config.toml
n_layer = 12
d_model = 512
n_experts = 64
experts_per_token = 8
d_expert = 32
d_shared_expert = 256
activation = "swiglu"
moe_layers = [0, 1, 2, 3, 4, 5, 6, 7, 8, 9, 10, 11]
router_score = "softmax"
normalize_top_k = true
routed_scale = 2.5
balance_loss = 0.00232
balance_bias = false
router_logit_norm = 1.0
init_std_router = 0.00697
lr_router = 0.00208
n_head = 16
n_kv_head = 16
head_dim = 32
vocab_size = 5824
norm = "rmsnorm"
norm_place = "out"
norm_eps = 1e-05
positions = "rope"
rope_base = 10000.0
rope_fraction = 0.5
qk_norm = true
attn_scale = 0.177
tie_embeddings = false
parallel_block = false
init = "normal"
init_std_qkv = 0.023
init_std_o = 0.023
init_std_up = 0.023
init_std_down = 0.0142
optimizer = "soap_variant"
lr = 0.00235
beta1 = 0.95
beta2 = 0.95
weight_decay = 0.22
lr_head = 0.00575
grad_clip = 0.5
warmup_steps = 50
schedule = "wsd"
decay_fraction = 0.923
decay_shape = "linear"
final_lr_fraction = 0.05
batch_tokens = 131072
seq_len = 1024
doc_mask = true
train_tokens = 489200000
steps = 3733
dataset = "wikipedia_en"
Below are experts of layer 2 (counted from 0) of a mixture-of-experts language model. Rows are named router (the router's row for the expert), gate (a neuron's input weights, with its number), up (a neuron's input weights, with its number), down (a neuron's output weights, with its number) and show model dimensions 256-383. Each number is 128 + 32 x the weight over its row's rms, rounded and kept within 0 to 255. Numbers have three digits each.
Before each expert's rows: a language model's description of what the expert responds to. This comes from a sample of Wikipedia text that the model never trained on.

# expert 26
It responds to: Pipes, digits and decimal points in statistics and election tables, the ales of females, and short lowercase word-starts like s, c, b.
router:156174165160152097165119101129160162161099141124159084095099084166149157106097097144158167103096151084123149177092084183161089136162082113095091171175078161119096096158160095089096167098095138166176159103116159101157156076096159089092146120172166100102121098138100155098151137172172125100147165100167162164097084122108102097153100107087164085164163147087093155122171149173150094096159
gate0:108119145105092105079096149160129091070175133134075157133154150134126134144108139155128123125104124153137112159114157065056164126114163089135133178115166154171191128066113135118175123116191150149115095180118162163135128152122132130106131135140152172090131150094155096097144141095096160130143096136107133127091139137168141195134184172166129128130169159157135125113105121121086095150110
up0:056099091065127125201140129173213137119114174132132144111109128137089103159119104076092089111078119122129115175149194088167087103153097163126165069116135142138154103092083141172126075126103125080145151125136118089115182050095163192123080143142157085135143165112155105108147097144137204147126085155096132079120145116125145162130138119127183121107144124147110158138163188207151145151144
down0:077149080106171150088164150164106185065133136108152131117108108112118179092099107194108108082076144128096100143080165160169095073098068198172104168148157121115133128128137148149088144127187159158107103190157133070149139052119116081147126151100165131135094074125083123114124144094113161100177137162128135179093134096131146131148119107095164096131159152115101133164128110052112162129092
gate1:101096107116113113153158133103097097102096119134115113137156122101115123150192069126098089172213131124091108186172129133136123124156108090123131116107144159159152179092096148125165131103125082103139099170105134149119109144116142151136092127179124164133145156151144051177144145154160110135151128130109105074137083122135118171116142111137161138068109121107133106114135101153157165162050
up1:134113080116089112129129094103109131117169111147098144168183139081081105157177104167079124156183124127128151156174173127129087148107099128160147150099123169137134152115120158098154128071159090159123174110183166147095149140112164169091137130142146196118132192152107036142176151120131128160168151160059105090126119104145138168111158094140159133086130109101121132084154081133194165141093
down1:133075168085163170176087165185149105119069075116135115169062104132116133142099174153106114062137169121138135112083128220070119114094142137101145130062129101141112110139134164087152137153158115141110109078094127147131147145168118103102165154123119162100142146055151110068093110124091130125151153123106156067108152101096126103167143125130048114122096055112100145101082147113096172098140

# expert 38
It responds to: Opening parentheses and single capitals starting names or acronyms such as N, R, J, K, plus pieces like vel in level, ec in December.
router:171145165161159096171118092131158157154103136130162078098090083170162152103098092155156158097098155090127156170092099163161086142160082121096100179171087144110094091160158092092092161098091130160166168096115145089174162093100154087084146107171172097085124098154095157103149119175162127100162163090177168162099082098119097101158090109095165088164160156090091139138168159157147090101167
gate0:063161096120117118130109178136075105092129111086092126124161098097128084144146087121108113154153114140107110195107141060109119096141072052138129116108113121124136159069125124162159133179143131096105069161107095102122109143159140118173093113086122124116160127130149075180133137086157105139151117156116130146139081144117134184122146101117128105108124083154093109118096127076194151146082
up0:204150138104116092079079138158092151130087150126113141181115156140163085122135153110112100120103143095169109112185080152184056161134098166159097160134156178125079065155135152177116131090120117126161128116173149091176143143089111096129140036122109091102118171119196146012168125139152147182133125107112101118063070126142123138138147147136120121124052124125108090132107096166108161143136
down0:155133134117171144154150182104137221161153117125117151129095096121137144143150209114106132159148164128093187133142120133133058075114127081131105135138152105184143165134082124150119098090071124133080135108162107106172132120187117098140087091108125150151084074135143136116141098158088122123120149111151150129150168172094121088158095143197077129133142104095153142142169172103134108139200
gate1:147127085132096177122118168104084079156158140131116108180171106151141138121161168103115074134175099149143133148099123110095119088132093093162079142082190117167147125090084097145152140186151049154098119181137163142104095127078131156148063138132082162113144192094160083137170159106142138148125103122139138079113132131135161148089109124126119118112128147103127102096149123082157181154061
up1:123125138146177110108137100146197108160140173147126036143194142085134134127161104182123116183154109106099139174110148134154126163094104130138159181072177121144151142219091158177117100128095144135154092083150044175128092073123163063129178178153152150062064108106135118085173089090166132131157174115197147112184156125141137103137118094102097097134120094168187103103140098159094100103152
down1:178110159139140149153113123239081145154160084124119164132131121188166171114090177131178100121102124142099103122161097165138097066174162109092181139201136097142064124137071147132116100128127126156245119104158112113118129137099128126169108167118153113075153143091087112126186037136094108108169138149179105078124085133167097118174119113138156081161110068102070152126167087070113107155129

# expert 42
It responds to: Word endings completing abstract nouns and place names, like -duction, -orts, -ality, -urg, -ians, often before "of".
router:155164165174165107181135098130159159157088126124162100092096083157133175107115074156156160097092163082130176184092085172170082134171087095101076168169103154113094099162157092092090143084088130166150164097092145099164158077092161086088142119170158102098131096161102157099127115168158122098149165100181171166102076124111093095157101110107163090163166156101102137153172159169159097092156
gate0:104111105151084111092145115090131093068191148096165126134154156125133103139092163089067115152146066149143103112127090176106083145090126152126140111137143115127189154052148162136150138120142095086137161183133126176088126147118119153116159112165129167096088162135144095156111134096150120152162106163086097112151182115169103173125109116098135161101087083066106179118135099146093194128148
up0:080114152113101151087159145095146098173158097174138168174083158223086097043139122104147095120166126173101149123140144134135139075157107101079103141129151126164132151111164103119106104139181079148094131166228090111118100111096126117089112110132113103132127145137142148171159117103164111138145126154189123094159154144126117166131099114100124096158164124141156105086110168154038111076101
down0:181066175181098042162117126140076128119152102116076144135157125118150179125099073120142147151127170106134117155115110104130185092205169126102166128153091126105132158079110106064146146101092111102150097123027075143190163116141144071145126180131142099124106098180114151118114098155114147116120086157163102116201129092105125102072173129161094088172123116188162141137184099092173130113157
gate1:152099117137086137072072136164102095132137130146092138118168107085080123128145065122082132139157121104114120110123093120154144110139134164148179127125160155119121119092023123158169119083117145082148090142166084135107154133168078142121125131129120198130085119091086137172131111141088094093096101148114165037195079138171143143158130151150158125107108125146090131119132068145121074120062
up1:115156143106179114210146185090104083126174135109144135142105181136134138225153151169184111127153078108124126114139206159105115150067099072080116121176056148133121110113155120061120146126193105100194147129137178145140079129148179173093116091175142144105138106124192162151134116170135118167183146095115083166073186163128076090149118115096079138168151136117130124048100115124150080093137
down1:144121139090081105103173137189156095076162161129133125138117113080120138118145095156097146142130124061120184104113141123089098209162146139107173122135129088101141163068117147057138159085120130145154173119171115111143138088111165134156107151131141153144084097181121110182169141076110124146170107051125165124122141078135154113163087093120140121136132175060184103063088138202128089113128

# expert 28
It responds to: Tokens at the start of a line or infobox entry, mainly list dashes, plus first word pieces like Sing, Sc, In.
router:163141164113185102139079097118177175155089136130185082088089114175117124099118135109167133084083106128128136162082110101147071167139094093106098167155132128104095110163166104095082171078085154156166166080098153084079168120080137064086096176143167086155145085099113165086115180130185084133150196096106135145070143080134088080179109130124141103118142164074125105139146155120135098070148
gate0:113128117121101124098156182121085124094144083105094159125191117127130186124148136127124063175140088132103131170201132141105147183120110094176112127112158124154194119106099143144160078099105089106170074154099133135107053143116116163127109186098106128097110159126142091127140141151093196131192078150121158092190154181138109204181156088142112128075120146108196131110102116136152119156118
up0:170110122122161083168123162132081198107116063125138111168106117142132047190143109130117096152136098146134141191123161114150147165139157170140160094146151133180159091092134132120199110122130121115107113145092116198135188191135097156143071139167151087130168174126074122105180143147114129149117115122098144168094161087089142122150129116106140109122161129090191137128147124151111084161056
down0:138114091118156175166128156130187123128119106142122138100101119149096137139126062180138175143154143165167091157140055148104125167077127147085187131072114130202154134147063143165088179153091160178120131139195141072111147100068068170138097126108160079161134141066170143113095114147165121131099063150100132142177161100080116097132105141138096090177112146127161120114148167142112112119136
gate1:156112139087104088131067118123097113090107144136162076174200113068087111133099140097150152122113163137130064060124113147101146148134118151108116100092156177131128095059070110114138091131116095149150120191199188124123109176198127121150172161129082101162152138116148103122115198179130165139132133069119109066176170132098134136109142136141159199105130121105125134064166103138148127117146
up1:174121138115138037157087139088073101075082115135149087189193121107129132103076089107099117153100157163103106110129127142064140137145104122086115090094114166168162147091112101113108109145130117148115102177180138146130109185171174131175147161128078109167153131100164113113138143126146169159108105139197081089125134149093146133134150134128171188096179148115140119107125136118139167076117
down1:106146066109224194132119121159118090141134202068177166122135109102130167181174104128128156194147142073182151184145112103118116085146151179120080161151149160181208096149081126179158108124080093084175180255146100053185107097103146107141098097093119155105146166134130171123170102143146157142068157146165158138166169140141105148140162135082147123106126145113117152149131150120145064139167

# expert 54
It responds to: Plural endings and middle pieces of longer words, plus commas after dates, e.g. altern-atives, house-holds, s-ets, adj-oin-ing.
router:151158164161160097167111101132157163167094136127162087101097086166152147098092089142157136095097135096101170156093090196169085147155084125095086168166084158097093097160161082070085156081094110148170176094110146093168165098097162090091157112173162097100123094138096159101131134169177138096139169093152165169099070091118091095164102103104172087154175170093087137155164158172160090098163
gate0:062096124112036157136139149083149118082117143143110145196136135130136083145125126163154137125218184212150120166171126154098139134122130118172104079062129130148171118087069133132145154123096072137122146204171160115129109163171150123098104130140134155133151138110124112178138143091146105140095151130150143083166139130141123155058140101122144136055105104169100106140169105104119128161117
up0:095123111161148136115113125134056119142131110138103114099138176135125162136088082099110095147133100171096096120121091123095152161121131155107106176165177157128099138143095146089141177148125130147168123152059088100164184130086076121138170160094153132099118099150145180142162120099144127131124143152102132133152111104195110169139134120134115113146142106145105191077091160125142109118100
down0:114147156095148128174167131153159069119080166084113105087103080123194130124157166096087128133131107102164136101206145100168142114118154114092150090086112143098177131085149114160120125145114171118132203125135178125155130116165095090117069172091155103168135145165118104093126102097110115138125159091133172166118128157187081119117159137113082121101075082140094160142194161133089135167144
gate1:136116073152079136149172176109165104083136124090116167137160131125118106113141146103120121206197155154099114171133117133135132099172121192195112127104149132116248171075072110103184132196181139095124126207135104104097115112155138109148115110134105137128177149155162155188087163080131125137153135149115131066180115088142081127118132150147151151084131135100127127121112108092082144145119
up1:106179113029117112118087148094109132178116150166130080165169140162092142145152157093186165099117150130116129100129165172163143117188144111146118153148155100098101150181134144145116108132156098126140125152126070145150136176132124148113171181070129117158161181152123076109104116106113101140138146171177159146103125098098113062106108134177145101082111109095109189187122137124102099161142
down1:143117097182085111116121103110173091099118053094080163154135135134101076086116157040136125118119123159082098158180148143150114136138094141132131076120078113136113101101180119122118123167111069100079099195135132102135153148126138142171144123115046160150183088199136137115134123176115142123096186097161155102148095103139130066169121117113165066100146127086187101107129136140128114140099

# expert 10
It responds to: Bare spaces, hyphens, periods and capitalized name words, often in tables and lists, such as Chicago Tribune, Air(ways), new.
router:171161159156153099158110095146163160159110139131156080092095095164150150119096078156158157097098154093129155160099090174155080130163085133088088173167091144096098096164160086083101160096091123154147166096131151100163156089096164078067152103181167101099118098147098159101151117164172126087157160090168161159099077120098094098157104126093160100156155157081094146139169158159143084094162
gate0:113105090120115144122155123114090134111150113115087171149159114160155199080054145121068066140177114168108153135162120140118176122155144142134134076147137107110165232082097147136124131168173108111141125134181147160154081156158084131225107126094135132152120156155151136128139114099109150131100063147090078124164115181136168111102175139160135113116126097111124170132100078156205141154101
up0:135119156119088136158136185128157150152129093180165160143154126170121119135074171158095134093116105125096194117182166142182105115145135091120133152095097133102174096140133130157128116132100108111115050068139117088102165162105171142079136091218132070131137152071110115179082150181108153071105132176123109114157121111115162179159129102143139192130123094143123149167101113109124162127154
down0:157176160147122154125155211118072147141129132070190124086165093131115110143147157125090143127170145107117111158119116072151153151123130204188134037124101126088170112134111085171150131059117124080117118104171099118132099091086067124149146092154168135038088131135104101117135115141115128082151119157153081120091140194076086134191128157139083147129139110112122120049159166140132115021122
gate1:117140145093098163108080137099115040103148121135107088208185132158174114164109139131151085166147100152114088132138134197118138119112115120173109106085150121119119181081121140160136122085204131177112133211162122172085087123174116148110144116156118164100092141075125023103113116140139122161105122166111100105144132118117167125074111170201117141082089170127109118118107147179145157118165
up1:114146097117130052137137076184118135161061060104106189081160126160082133117142180142110130126120162126133155115157151119130129146109100084088125145177085089141169084152102088106107097141069103061145134035108175097183179161129108132076067129157107092141124173119122181116106163119103096094153135139129098140133135121187127150139135123086168074120152102162174187117086109098095108104053
down1:095113119101231087086139138126111069159111083104097152097169119175112142130146059134099103131110104061116093201076151129055098091093132123116168130151110146147142168105159094154215139114122148089145072120129102101086094122127165128129153141078144158126121096165124128131158127131133173082134143132075178125149161140127099145123112156151119046142136170085073115134125159146164191111132

# expert 53
It responds to: Single capital letters and short pieces inside names, model codes and words, such as DuVernay, Isuzu TF, m(oral), MLA.
router:175171170158158091164118099129162159153088152119163080101089084153143143110104090142155166098098147099114157178096099161167080147149081141093090170180088140118096087165163074085090164088090124154172159095120146107170161093103161092083163119177157101086114098151096159107149110171159126091150167083173157161100078111118098098161095121081170088158152162093085131130168161160162092094162
gate0:182132154077078097112113117152115118113229084117117176091205137180108081154120100122161118146187151180136073138147100120058166103147145121144121103131089108156167141050115116104154176120134150140128132208107125164114114180126120106145146125115106199121118144151146098174177116140086067139123156131111183034152127110122106139119156116118107137108124167146085111086140110108147171167097
up0:080096136096092156124081154098180158098090118102124132159190142103155089067154103114137166144140143125128104081093130142111166122140083125140055170160114122132165077143115068112084154108120103130115081119157139106105157104095128160116202174112081160128116097084141100175162141110160158095092107113123127203119122161139174087087113074086178148132135123103130131104134100091166157105072
down0:102179118172099148096115117161165104065107198117170154135071076195150124092133125139136125198122103134128123106160112195134120134127128136117114148168147146128151089111099191095140178095154084113164150202129063158182160156135101123045140083152123144109112158127101076164156101111147100149112094141145123078111136088140163123122113159123145167191136136136118097163123107126095081125173
gate1:109109087065093172066110147144065080116146107089134137155140150145166115159101101119138091193137103128109097145182106132147121130183077159188132113094124164121139134070118117136179124123101132074136129195116115151094066140160113157132131114131190168121138182093146088111149135172143083125074137164121096097174127109136163179103136134102125122081121129115112143159131137115138081154159
up1:122100083178119064117148132132136113159121167126121115058102107119128115121091112111130183092111153161164183132117161161091121121070133084121130130088151157078203139123149181093100133124105144144088114108141134130072162138115124140125106182071163090139127172121146131132075075056128139124127115087162215090104123133163137143133157071131101118151116179128140154172125147107161174157115
down1:130091210124105158131174156140097184141130111142126075090164146133127122140118156142163046131121100166128053108116119139165118111086110071092160135121176133127072106108100134151112113197094113151125155106119091146147095098123091129100092111133102110126223126110160107179114094144104138096173139085086154082128195144100118099078122112160152195110184156152139144158177172098113128162075

# expert 47
It responds to: And, commas, of and line breaks, plus District and County in place-name entries and the piece aff(ixes).
router:162167158159155082161118104131158158163097123119161087093100087161157153105097087148154156099095144087128165175087087172164086140159089119097092165165090162125098084157158079090091172088086128154176168095122163093170160091099158089093156113167167098082107095149104155101139118170165106098152162109172170157100080104117088100160115107085177089154151153082105146133161155164148092097157
gate0:118135098115091139106115136193096097079139139139129147141158106079106128109152170134134047141189107156108115127101116145082165157058154122137125080100151112116192173115089153103170151148140067132098138156086115124113077147141081168124095118123146149127088169121166132127116115154109119140123062150063120101120128132147123165081135155131125109108137135177134099143135163154109168169156
up0:192154088155121188176173132141158121147134100140146183102098129116145123140090124165087168149156161128143144102192147096181134117131089165157186111135083112120092106139151099095094108134114164141094104142194156132127159143080101127125164123103121049115145131138153146122159135129169132135103131131152155128154135107106126157134185116068146109118148186145144156186140100088214092072149
down0:144130112112133132102126102138128115138123079134089120195123175128154149094192098147110168126162142128180103104140178087095118125086093089136107108156153128142131158183143090142157094112147129116101159181142160174177132099120165183143145103090171085117161143092127092149166139160158103088092136195097135109136108153126160232092138170132102181145155096161148138126128124144098110059131
gate1:123138142161122123114141192111099109135157104123153085145180146086158110124154144113130129201137094216154100148186117134072118123164137152133166124151100110068198117107091152103205109146140060110187111155138134180183095160131089154131086107127127173113115125177151095153081117086110132134110107138071088109135142185121158187123134119144096107144126129147132134152116061085083173114104
up1:133156138179170058134100139104112152142121136112166210151109133090128106107106134151147178138119135105110149135097109142106123125123168118095043122092140095137093080102144159198137064159153150178115128140072155124114135135112149140125104154136108102147095131065092127137181140235153121135124107134123147088090137088128171095143108147137208120117149089194096170125133210115199157091157
down1:127048108128168179165118191061192116155145143098094115110039156144190120102139134124111148138077113192151096108153134054108124133185159134096149092136174077140158126105073168094138130084151135093127170107202119152155073115154118118128112161102078218151160137100081125118126152144166163117127083084158105158121188043152073128090149120196202126066111183055139111119105109114121091123135

# expert 46
It responds to: Word continuations like tri-o, al-to, qual-ifying, plus table pipes, opening parentheses, dashes and words like under, School, New.
router:152160166162154092154115099129159158160092148119163092099099094169178159096113090160157162096101154071121151174094097164164092144157072117098097170164084134124095093161158082087096168089090125171167163091116168091156155088096168090097150107171163098091111099146093160096150110164167122089166168083175170164097078113108105096156085116091174098157179150102082149138170153176153087099162
gate0:107131105109097136144165175103143055128175119111105177142124179123142109145126176100144098170172126145188042136197146122139140137133111074079142171065185216127102133063057139122181147110084156121080118184132061196120065101151146114155161122097138104118124178131190126110167138076093125129138136154124110092151153128144153130074179121119105152089128087159128097117135098105158128166123
up0:137150121099102115127129190152109110162111180152128079058126163157133101110105129160182149072124100159142158156142114147155003141142077121148154124128098127104169106126125118176158128138123171092107100092113111105128156120137099116116097126137159141165135144161198131139088134126124111132146102130084135133116173116103108104147095100129138093192229162118141156121089173125104097153112
down0:136131099147135110158173112105147095079080129163108112179145075174095144103144077125123206117103163129149124111086174124135104107161155065116178155123107130162055185142154134105137171115202128202146144130129117123136051123158168163147162121159140153105043156171123160113130104102136127120110103185193131181102157097071102089161107139148105162103138155130161165155142089051162124151091
gate1:166125091105083098126133168112095116135177161170069172103196137124132125138106118125147129140136150155082150153191141203072140088099167170139071067114139168156127185123098158180111122097149116101107116184104147102146118104120115100109111130123098110130163128139130075133149136138085104095134099123151113102158100141240139179104152145152191103115135117137089131157199088126120165159108
up1:188098125141164123133137147079116137162108133132126112124171166185151130125121087173100151107140096166177113090122062086148152152180121107120140120179123167129115183088093046098042144135140077110134168115080106134092067103134099083179131130053111116141105119169132238150118143128160139148125089127141129153159063101119087086157152131165104154187083126095104137086148160104130157108096
down1:159184143071080156122139109180160116098160141147094167090118099123145126126031158104142159154126144131085118109154139131101155105146141170141124196179061128067143099120150148166099083130111129106114100114142116136076101108112085126188154110086160055120144108121082121102159168186113124124108131110050167100134098130062132108043156162145115114164086068059154144117115126099146143090167

# expert 51
It responds to: Word-final suffixes in Latin species names and nouns, like us, ase, ability, ient, plus table bars and opening parentheses.
router:161170164157158099170118095126160160155095146121160089093094084171165140099088097162147159096092166095112161182097089152158086148147085100096089178170088177108099090163155086087098175088087139154164163095125164099170158092098160084083156120163163096083124097141097154102160127176159113097148165088166158163098083110107103102156096121094160093166162161096095161143158158167160094094166
gate0:120078078144077149130052145166126065114193090122100175116121138077087146145093122161129069152122171153131162102110098082131172143150131106129180118060114124120163170052111145142159158144110068129097127181084091153116056144149132158100142129126106178143151183160153131145157144101119081082122098168131073045161160138157120146086147085149130122109100163109106141151103131133139098174119
up0:121075135186033124116126197166108138111139130198150174166107077072124161100098140121135090173131175156130150093118121171151114107117113112142184171092102132101199132103152084095149083145113104099106115090112056164166152147128133119098166163127135132047160123175158121145156144124126097082107135088104142095133053103154116112129160115116223139058092160151155106132124093143192145150082
down0:118096127088135158150167132124055135107151164114115127131133159090118153132110091092142165179153094134133103091169107084113139132184188132150105146135157162186107149096183103150143134121120160140138153072106138128098132143101150117154128107195165088057086154176097162115113087099136111127072065068121093142143081070101139117091138134136163140134080117202152151123144121124164147166146
gate1:098161089086129151098095145103126122102114096129192120192108159134130094145133108100145110204135128149124129133171115149127131134064133159136179098116155166147202129063083192113174119149126116144171171157134136174140103173170125089166098133138106232159132159141165102126074139110123075156119086110143061077165161138106131118076097107105112131075120126156123099171111144121132150159113
up1:129090130136124089102131095065082065138055082146118202082157088086107167114056150111143107127160138067111138090150142122177117101135128120105097177124169118159072108148145087154124133147098143144154211147071144084145106147157159097113162141091103134122113150082091183090145081119166081135106097150122125155133110143139088084178109140147120108097116200086149106132081183131163174153111
down1:122133172125187129124095145106110192139077111144144093166128127174156153173101162145167168182146148113096179152145119096133130133116132126102137184098125140169093092164075161128108149130144150140127131187090144084088136153147122109140096171152178148092133081084080129138091159120142169119087179180146148134081133056140154146035154104085133114140117163148071158069153069131103100090122

# expert 16
It responds to: Prepositions and articles such as of, the, to, in, and especially The opening a line after a heading.
router:129105145161159143119113069105149167162150135091169109076098091119164083100143128154179170110133114138072137197066131143147102165141132155105122139117152105096099139164153144122119180067113137192145151102110143086103139119114138117159097135138079088106099094126090149115145111136174076089188098136107147156097160102150159092117092183094103077151128199087129105142121142101142065088097
gate0:141096071100149137152129114082133110145135166103110091136140081129152099159120068077117115127133179115132119114120104128147119116075068145131098096151129122116153091179089126114210170104165193095102133153140071102132163141148088197170144083143081166176132116098111127111081182114140099151096125118112154145127163085126109114152116098165105125161078046109082113220145127114096131141154
up0:094157140149088102099111096166108121128142085129109131123084151142151136106197155170118109110091055145145127178152136134127091102155164130134162143117102148123088167120120131139091068151101081176139135081108145142164042120137177064104155156166135097122152104117159104163163068161098178089141114105148116062125102151112144160123104143154151110118111218145167095046160130126146137132104
down0:165113163142067119150139175138120103152058121161134157091119070103132171136132114105137091144143120132131145138123111144154096165157138113116160108149183121193120158103089089098122103140185171063110122096122186168165071089143089149142079089127143142053126145130120131120116165155178136118097095084130122111141172119089098162066116118126135148169107153124192154163137170158176162160139
gate1:121151131097128093080141103146083110132115097133135127081141076134117142130181125073081206155152108089160182151122127092094072159122121178066133094140136203201153137161129135188224169125089136159142152144124123166086121110140166103153118118175142103196105082135182170172085095139112202128136116195078086139148165084125131076147125139158115144136102159120148132114101199144190170157108
up1:129147116119107129126125169112188146143132175108116143115173189064138136104123138152177070118099147183106085063154126161157203135130116099194126144135092120067109087149154141118056096135165091088124123125160107106129113114162126165158137139103099135113146148136106128070170156161137102119091135060164165152135121128132146184158113138083143145135102082123109086153143031054064087113168
down1:091053124137095177088158157095208084105127067121157106109081129147126133175094175181130175102152151198114125144122168085094103113158149102066140102101103121126122167141115159078155120144155171070174130154133123173122186112157103121093093158182116091111146111098169180098176186074136177099137069119088159124125119149143119116078093146128127123182143198118204142117178100210138132127119

# expert 40
It responds to: Subject pronouns like he, it, they, commas after digits, and odd characters in coordinates and foreign place names.
router:161171162158162103157117093128161155158091137115157084103095094176151155108103087148159158098092147087129152157094088179160089145156081105100089166165105158110093088162160084090096138097098121148172159096113148099162153087099164080085149110169169097094110101120099158106151129173167124099145158084175157162099080109111087100158087093103163091157176155098089122125173163160164101098163
gate1:150131133111106100170093131103080106056110106146116133151161170117110099140110140163102151181156163100076140124142105148163157127153141144185099113129121124133150137132096129139198092157114102119107136199102156134123087183205099162147120184126122163152112180148103088191162134079143123165151105126072132110143097110110120161120167091105073112106152083148123102141133160099163164155150
up1:146065099144100155165126130158153099139141157110076111085141100095153165114103096104140099137097130102130097151123121101106113119207164111089137112128146154093123117095167102098129097192143179122164150106063117089167090084166131122134117166119143083147118114146101094151148189107109088154129097181059122125118132150142145093137042101119119202145141113176202126130123180159168103045128
down1:123105128145138131110185147128151115143114122152145163146121128143095150157128078155084120156164139152180203131077140181187108197097166121156125123175120118094184100115098146101153115105173123154101097175141167112088186113163143111096133119116159077146114132108103116143138132148171121138086115100151167106126190144187139188195143132145133177156168110117080093116156143101044168195125
gate2:156135129112085155083057161179114083094086105125073127139206157135133139165128102099097095153163111213086066140138149129142156166087145132138156092077179157142103153089108149140122134130163093105153135134115135189153112181151099170155107109103124149157157139121162075170146112125190154129159099140133121126152130134097174120143109123153108150092100105103150153136177138155153132172081
up2:111172155192109246086161177115130058156134118147093137138090165095117119101143085138133050167132090140118134138170148132117115073119056153159196186124153193159118170149152097108141114120131122142142145104137141124132089130127130111150162134204130127153095116109115067157104113160175176133115086156144144124122130133045161084140111134110108132091099107174186159106209151106108137144146
down2:125110170153115089105116067085089122073144160135080104143099108113143109133153140121146135066131120128073137139154075128088142135103154146123141077137163088164076086124137132135097156145153062076120138148113134037089101108077096168083150175161052080091081125180189123183114120147114142133146150119098154153141120096082144097151111131080123159153118126103151117080158088140185113127050

# expert 13
It responds to: Capital letters and initial pieces of names, acronyms and codes, plus St, National, World, and the ex of external.
router:162162161162152105179111095134162160153102125121159078099090081162147154119117091148154159092100156094133158163086096174166083120150090104094100167175106163123092092166165074082091153085086154162160153092108162092181163102099157092084152132183163096095124097118091156103154147169157111098131165088172166163100084102104101093156097119082173099162135134089089136134168149153145087097162
gate0:089110146127029095150110150091118052099123159112123131175140120115131144092118109124109109112221158119114115128125077102034141088111134126125121129110223114156209134124086179127136131105137128172097122215170083109104128147192126165117106115112100136134123145128166101154092163111070083141086121166119155114130145171120140106105154124117146085104084122106116091143102062114163194164085
up0:144145155116090129137131133126095110139156048141147130078106152196130082160126149077103114188145183106133093129110115142128107129098122126094208124159086132165093145125187082079130108097158104122134123104099167155133110145088098162096184169153131084127162130160155134123173090150106126082132175130168140126141154108157088142158094198133148103115149103200130102079094168152147108103139
down0:095131137077087087124099170150099136113064182097035152129153100063139094121130125175122128107153123138136089161157127079123109165106135122103087116074174138108146100161177172093083161135167111143138098187199129166103097114152153127142124160109172108071118162042123132144153138115152204167108138062107137095097147121176155124111093124160121094137101085089175119109160125108152111149155
gate1:155110053100079129071117150105086099144125130092129138144121163144092139143137104107107069180154162155114146093139156068121151153122119136133116150147136146142189129015130087104149111171107097175095115182087091175169147124158078188133138109093127178141166161125183080091097122106098080153134115144107156097191173086037186151093115131139116084155086142118090142133143108121115135148084
up1:134167109143175153067148118155092107104118114063144100118102116038099137162136144142094169149204156110152128091170147153098151184129082169174141197128164106135106139135077138105183055094172163092133055083126131101184098128155089182097129135091111129120135142184135137160109130154110048150163150106148156107103135125092150161064094137124087084181116166088152171174103108118119167080063
down1:164100122112119064127138167115193129161119147150120102123121151108102184158160108126129156100162139084109117121149103157153168158104123164122112070126125102096071127120133092183105170137167111146119158143112110156149143127118122125082080139152146073079161112116093116143143110065129181146109145137136160130054146109139153139129051193172110163139110166203116124105127123130085090135115

# expert 3
It responds to: First pieces of words split into several tokens, often a capital or lowercase onset like C, Am, Gr, sn, inc, bu.
router:150133162160167073085121120122174133125117141171137145160133141081148160119095126133120123094082121137093076110071214116120088173143166121088120156091132202176119128180117109109086118061107069182153168099172100124131160073090182114161128091156086098116165115050127151097157104093134248107116121120157110149100141150194098095152093129097126111174132143124193139118136146198148141117126
gate0:118155126151116116138091075182107131078106134138110102107162118073100218108112143137154151140067150144175084064131115129097077125157125158139175082167152124164157123122054158190087119112128132163103126159090103162145118087059143169116059119191092100129124187196148120147123116088150193134157127160144125153113139153193095114114175185149176177068157149139179122190084096172126115140094
up0:141100108096119116129137172074099160192140115143124143179097165169151119123162100153108094133195160111051156208128110103136147105106117079104065163112128139075134153128141107118131115156135121087158126147178208131110107184195086116141165110051134151103111100042089154124179112123092081161102141099133188104120120123101153133147122068096063114169063122103078126109165154079105182090108
down0:053114109106100119137144141172080101060126151118108132070101140113117130106103120113139095114148095148083146142148127176092138132154157125102104111165052130116144139126137143157162122170113107125122123087076100121144141114168102124150167087082150104087126121208135158115162152112090124120173132166120115078112094143104090160073195145127160128094136158137125117174071187099066082051166
gate1:119097101176150157194163121068135122153142137181077154156113109104127165107137096065140123134161167110103163122180098129103172079145127176135139103090139126071110104138115137122129126124149132174107132177117106106147114124140121190128116183124101102160159090109112134125113147095113159108133140156088156169174148160131144173176177188118125148109143084122126138117133060155118144198129
up1:098085133202142101180118092088145138126137167154100139129112100097091137146125109119139147144128180116056164109161109117103193098207164156101119144102144115088114134185091111155092077107101182170099142165147106085160126128100144164111154180150100085159108076125156122136140150080118196117090116159110146161097177136125167184179165176114132120098142120140158105149124078130122166184179
down1:103105128154094191124155096112128039088138092145157133111113121095130111107110121155114148140134160099090180143192129094123075116153136120117111095115116135125063153066145169045159105164132148155112137110128110181138165191088125144145108103153133143118142169097143140122141060069123024170138110125142163145139178164098147107089147143129139098110110149124156172123086125147144116160055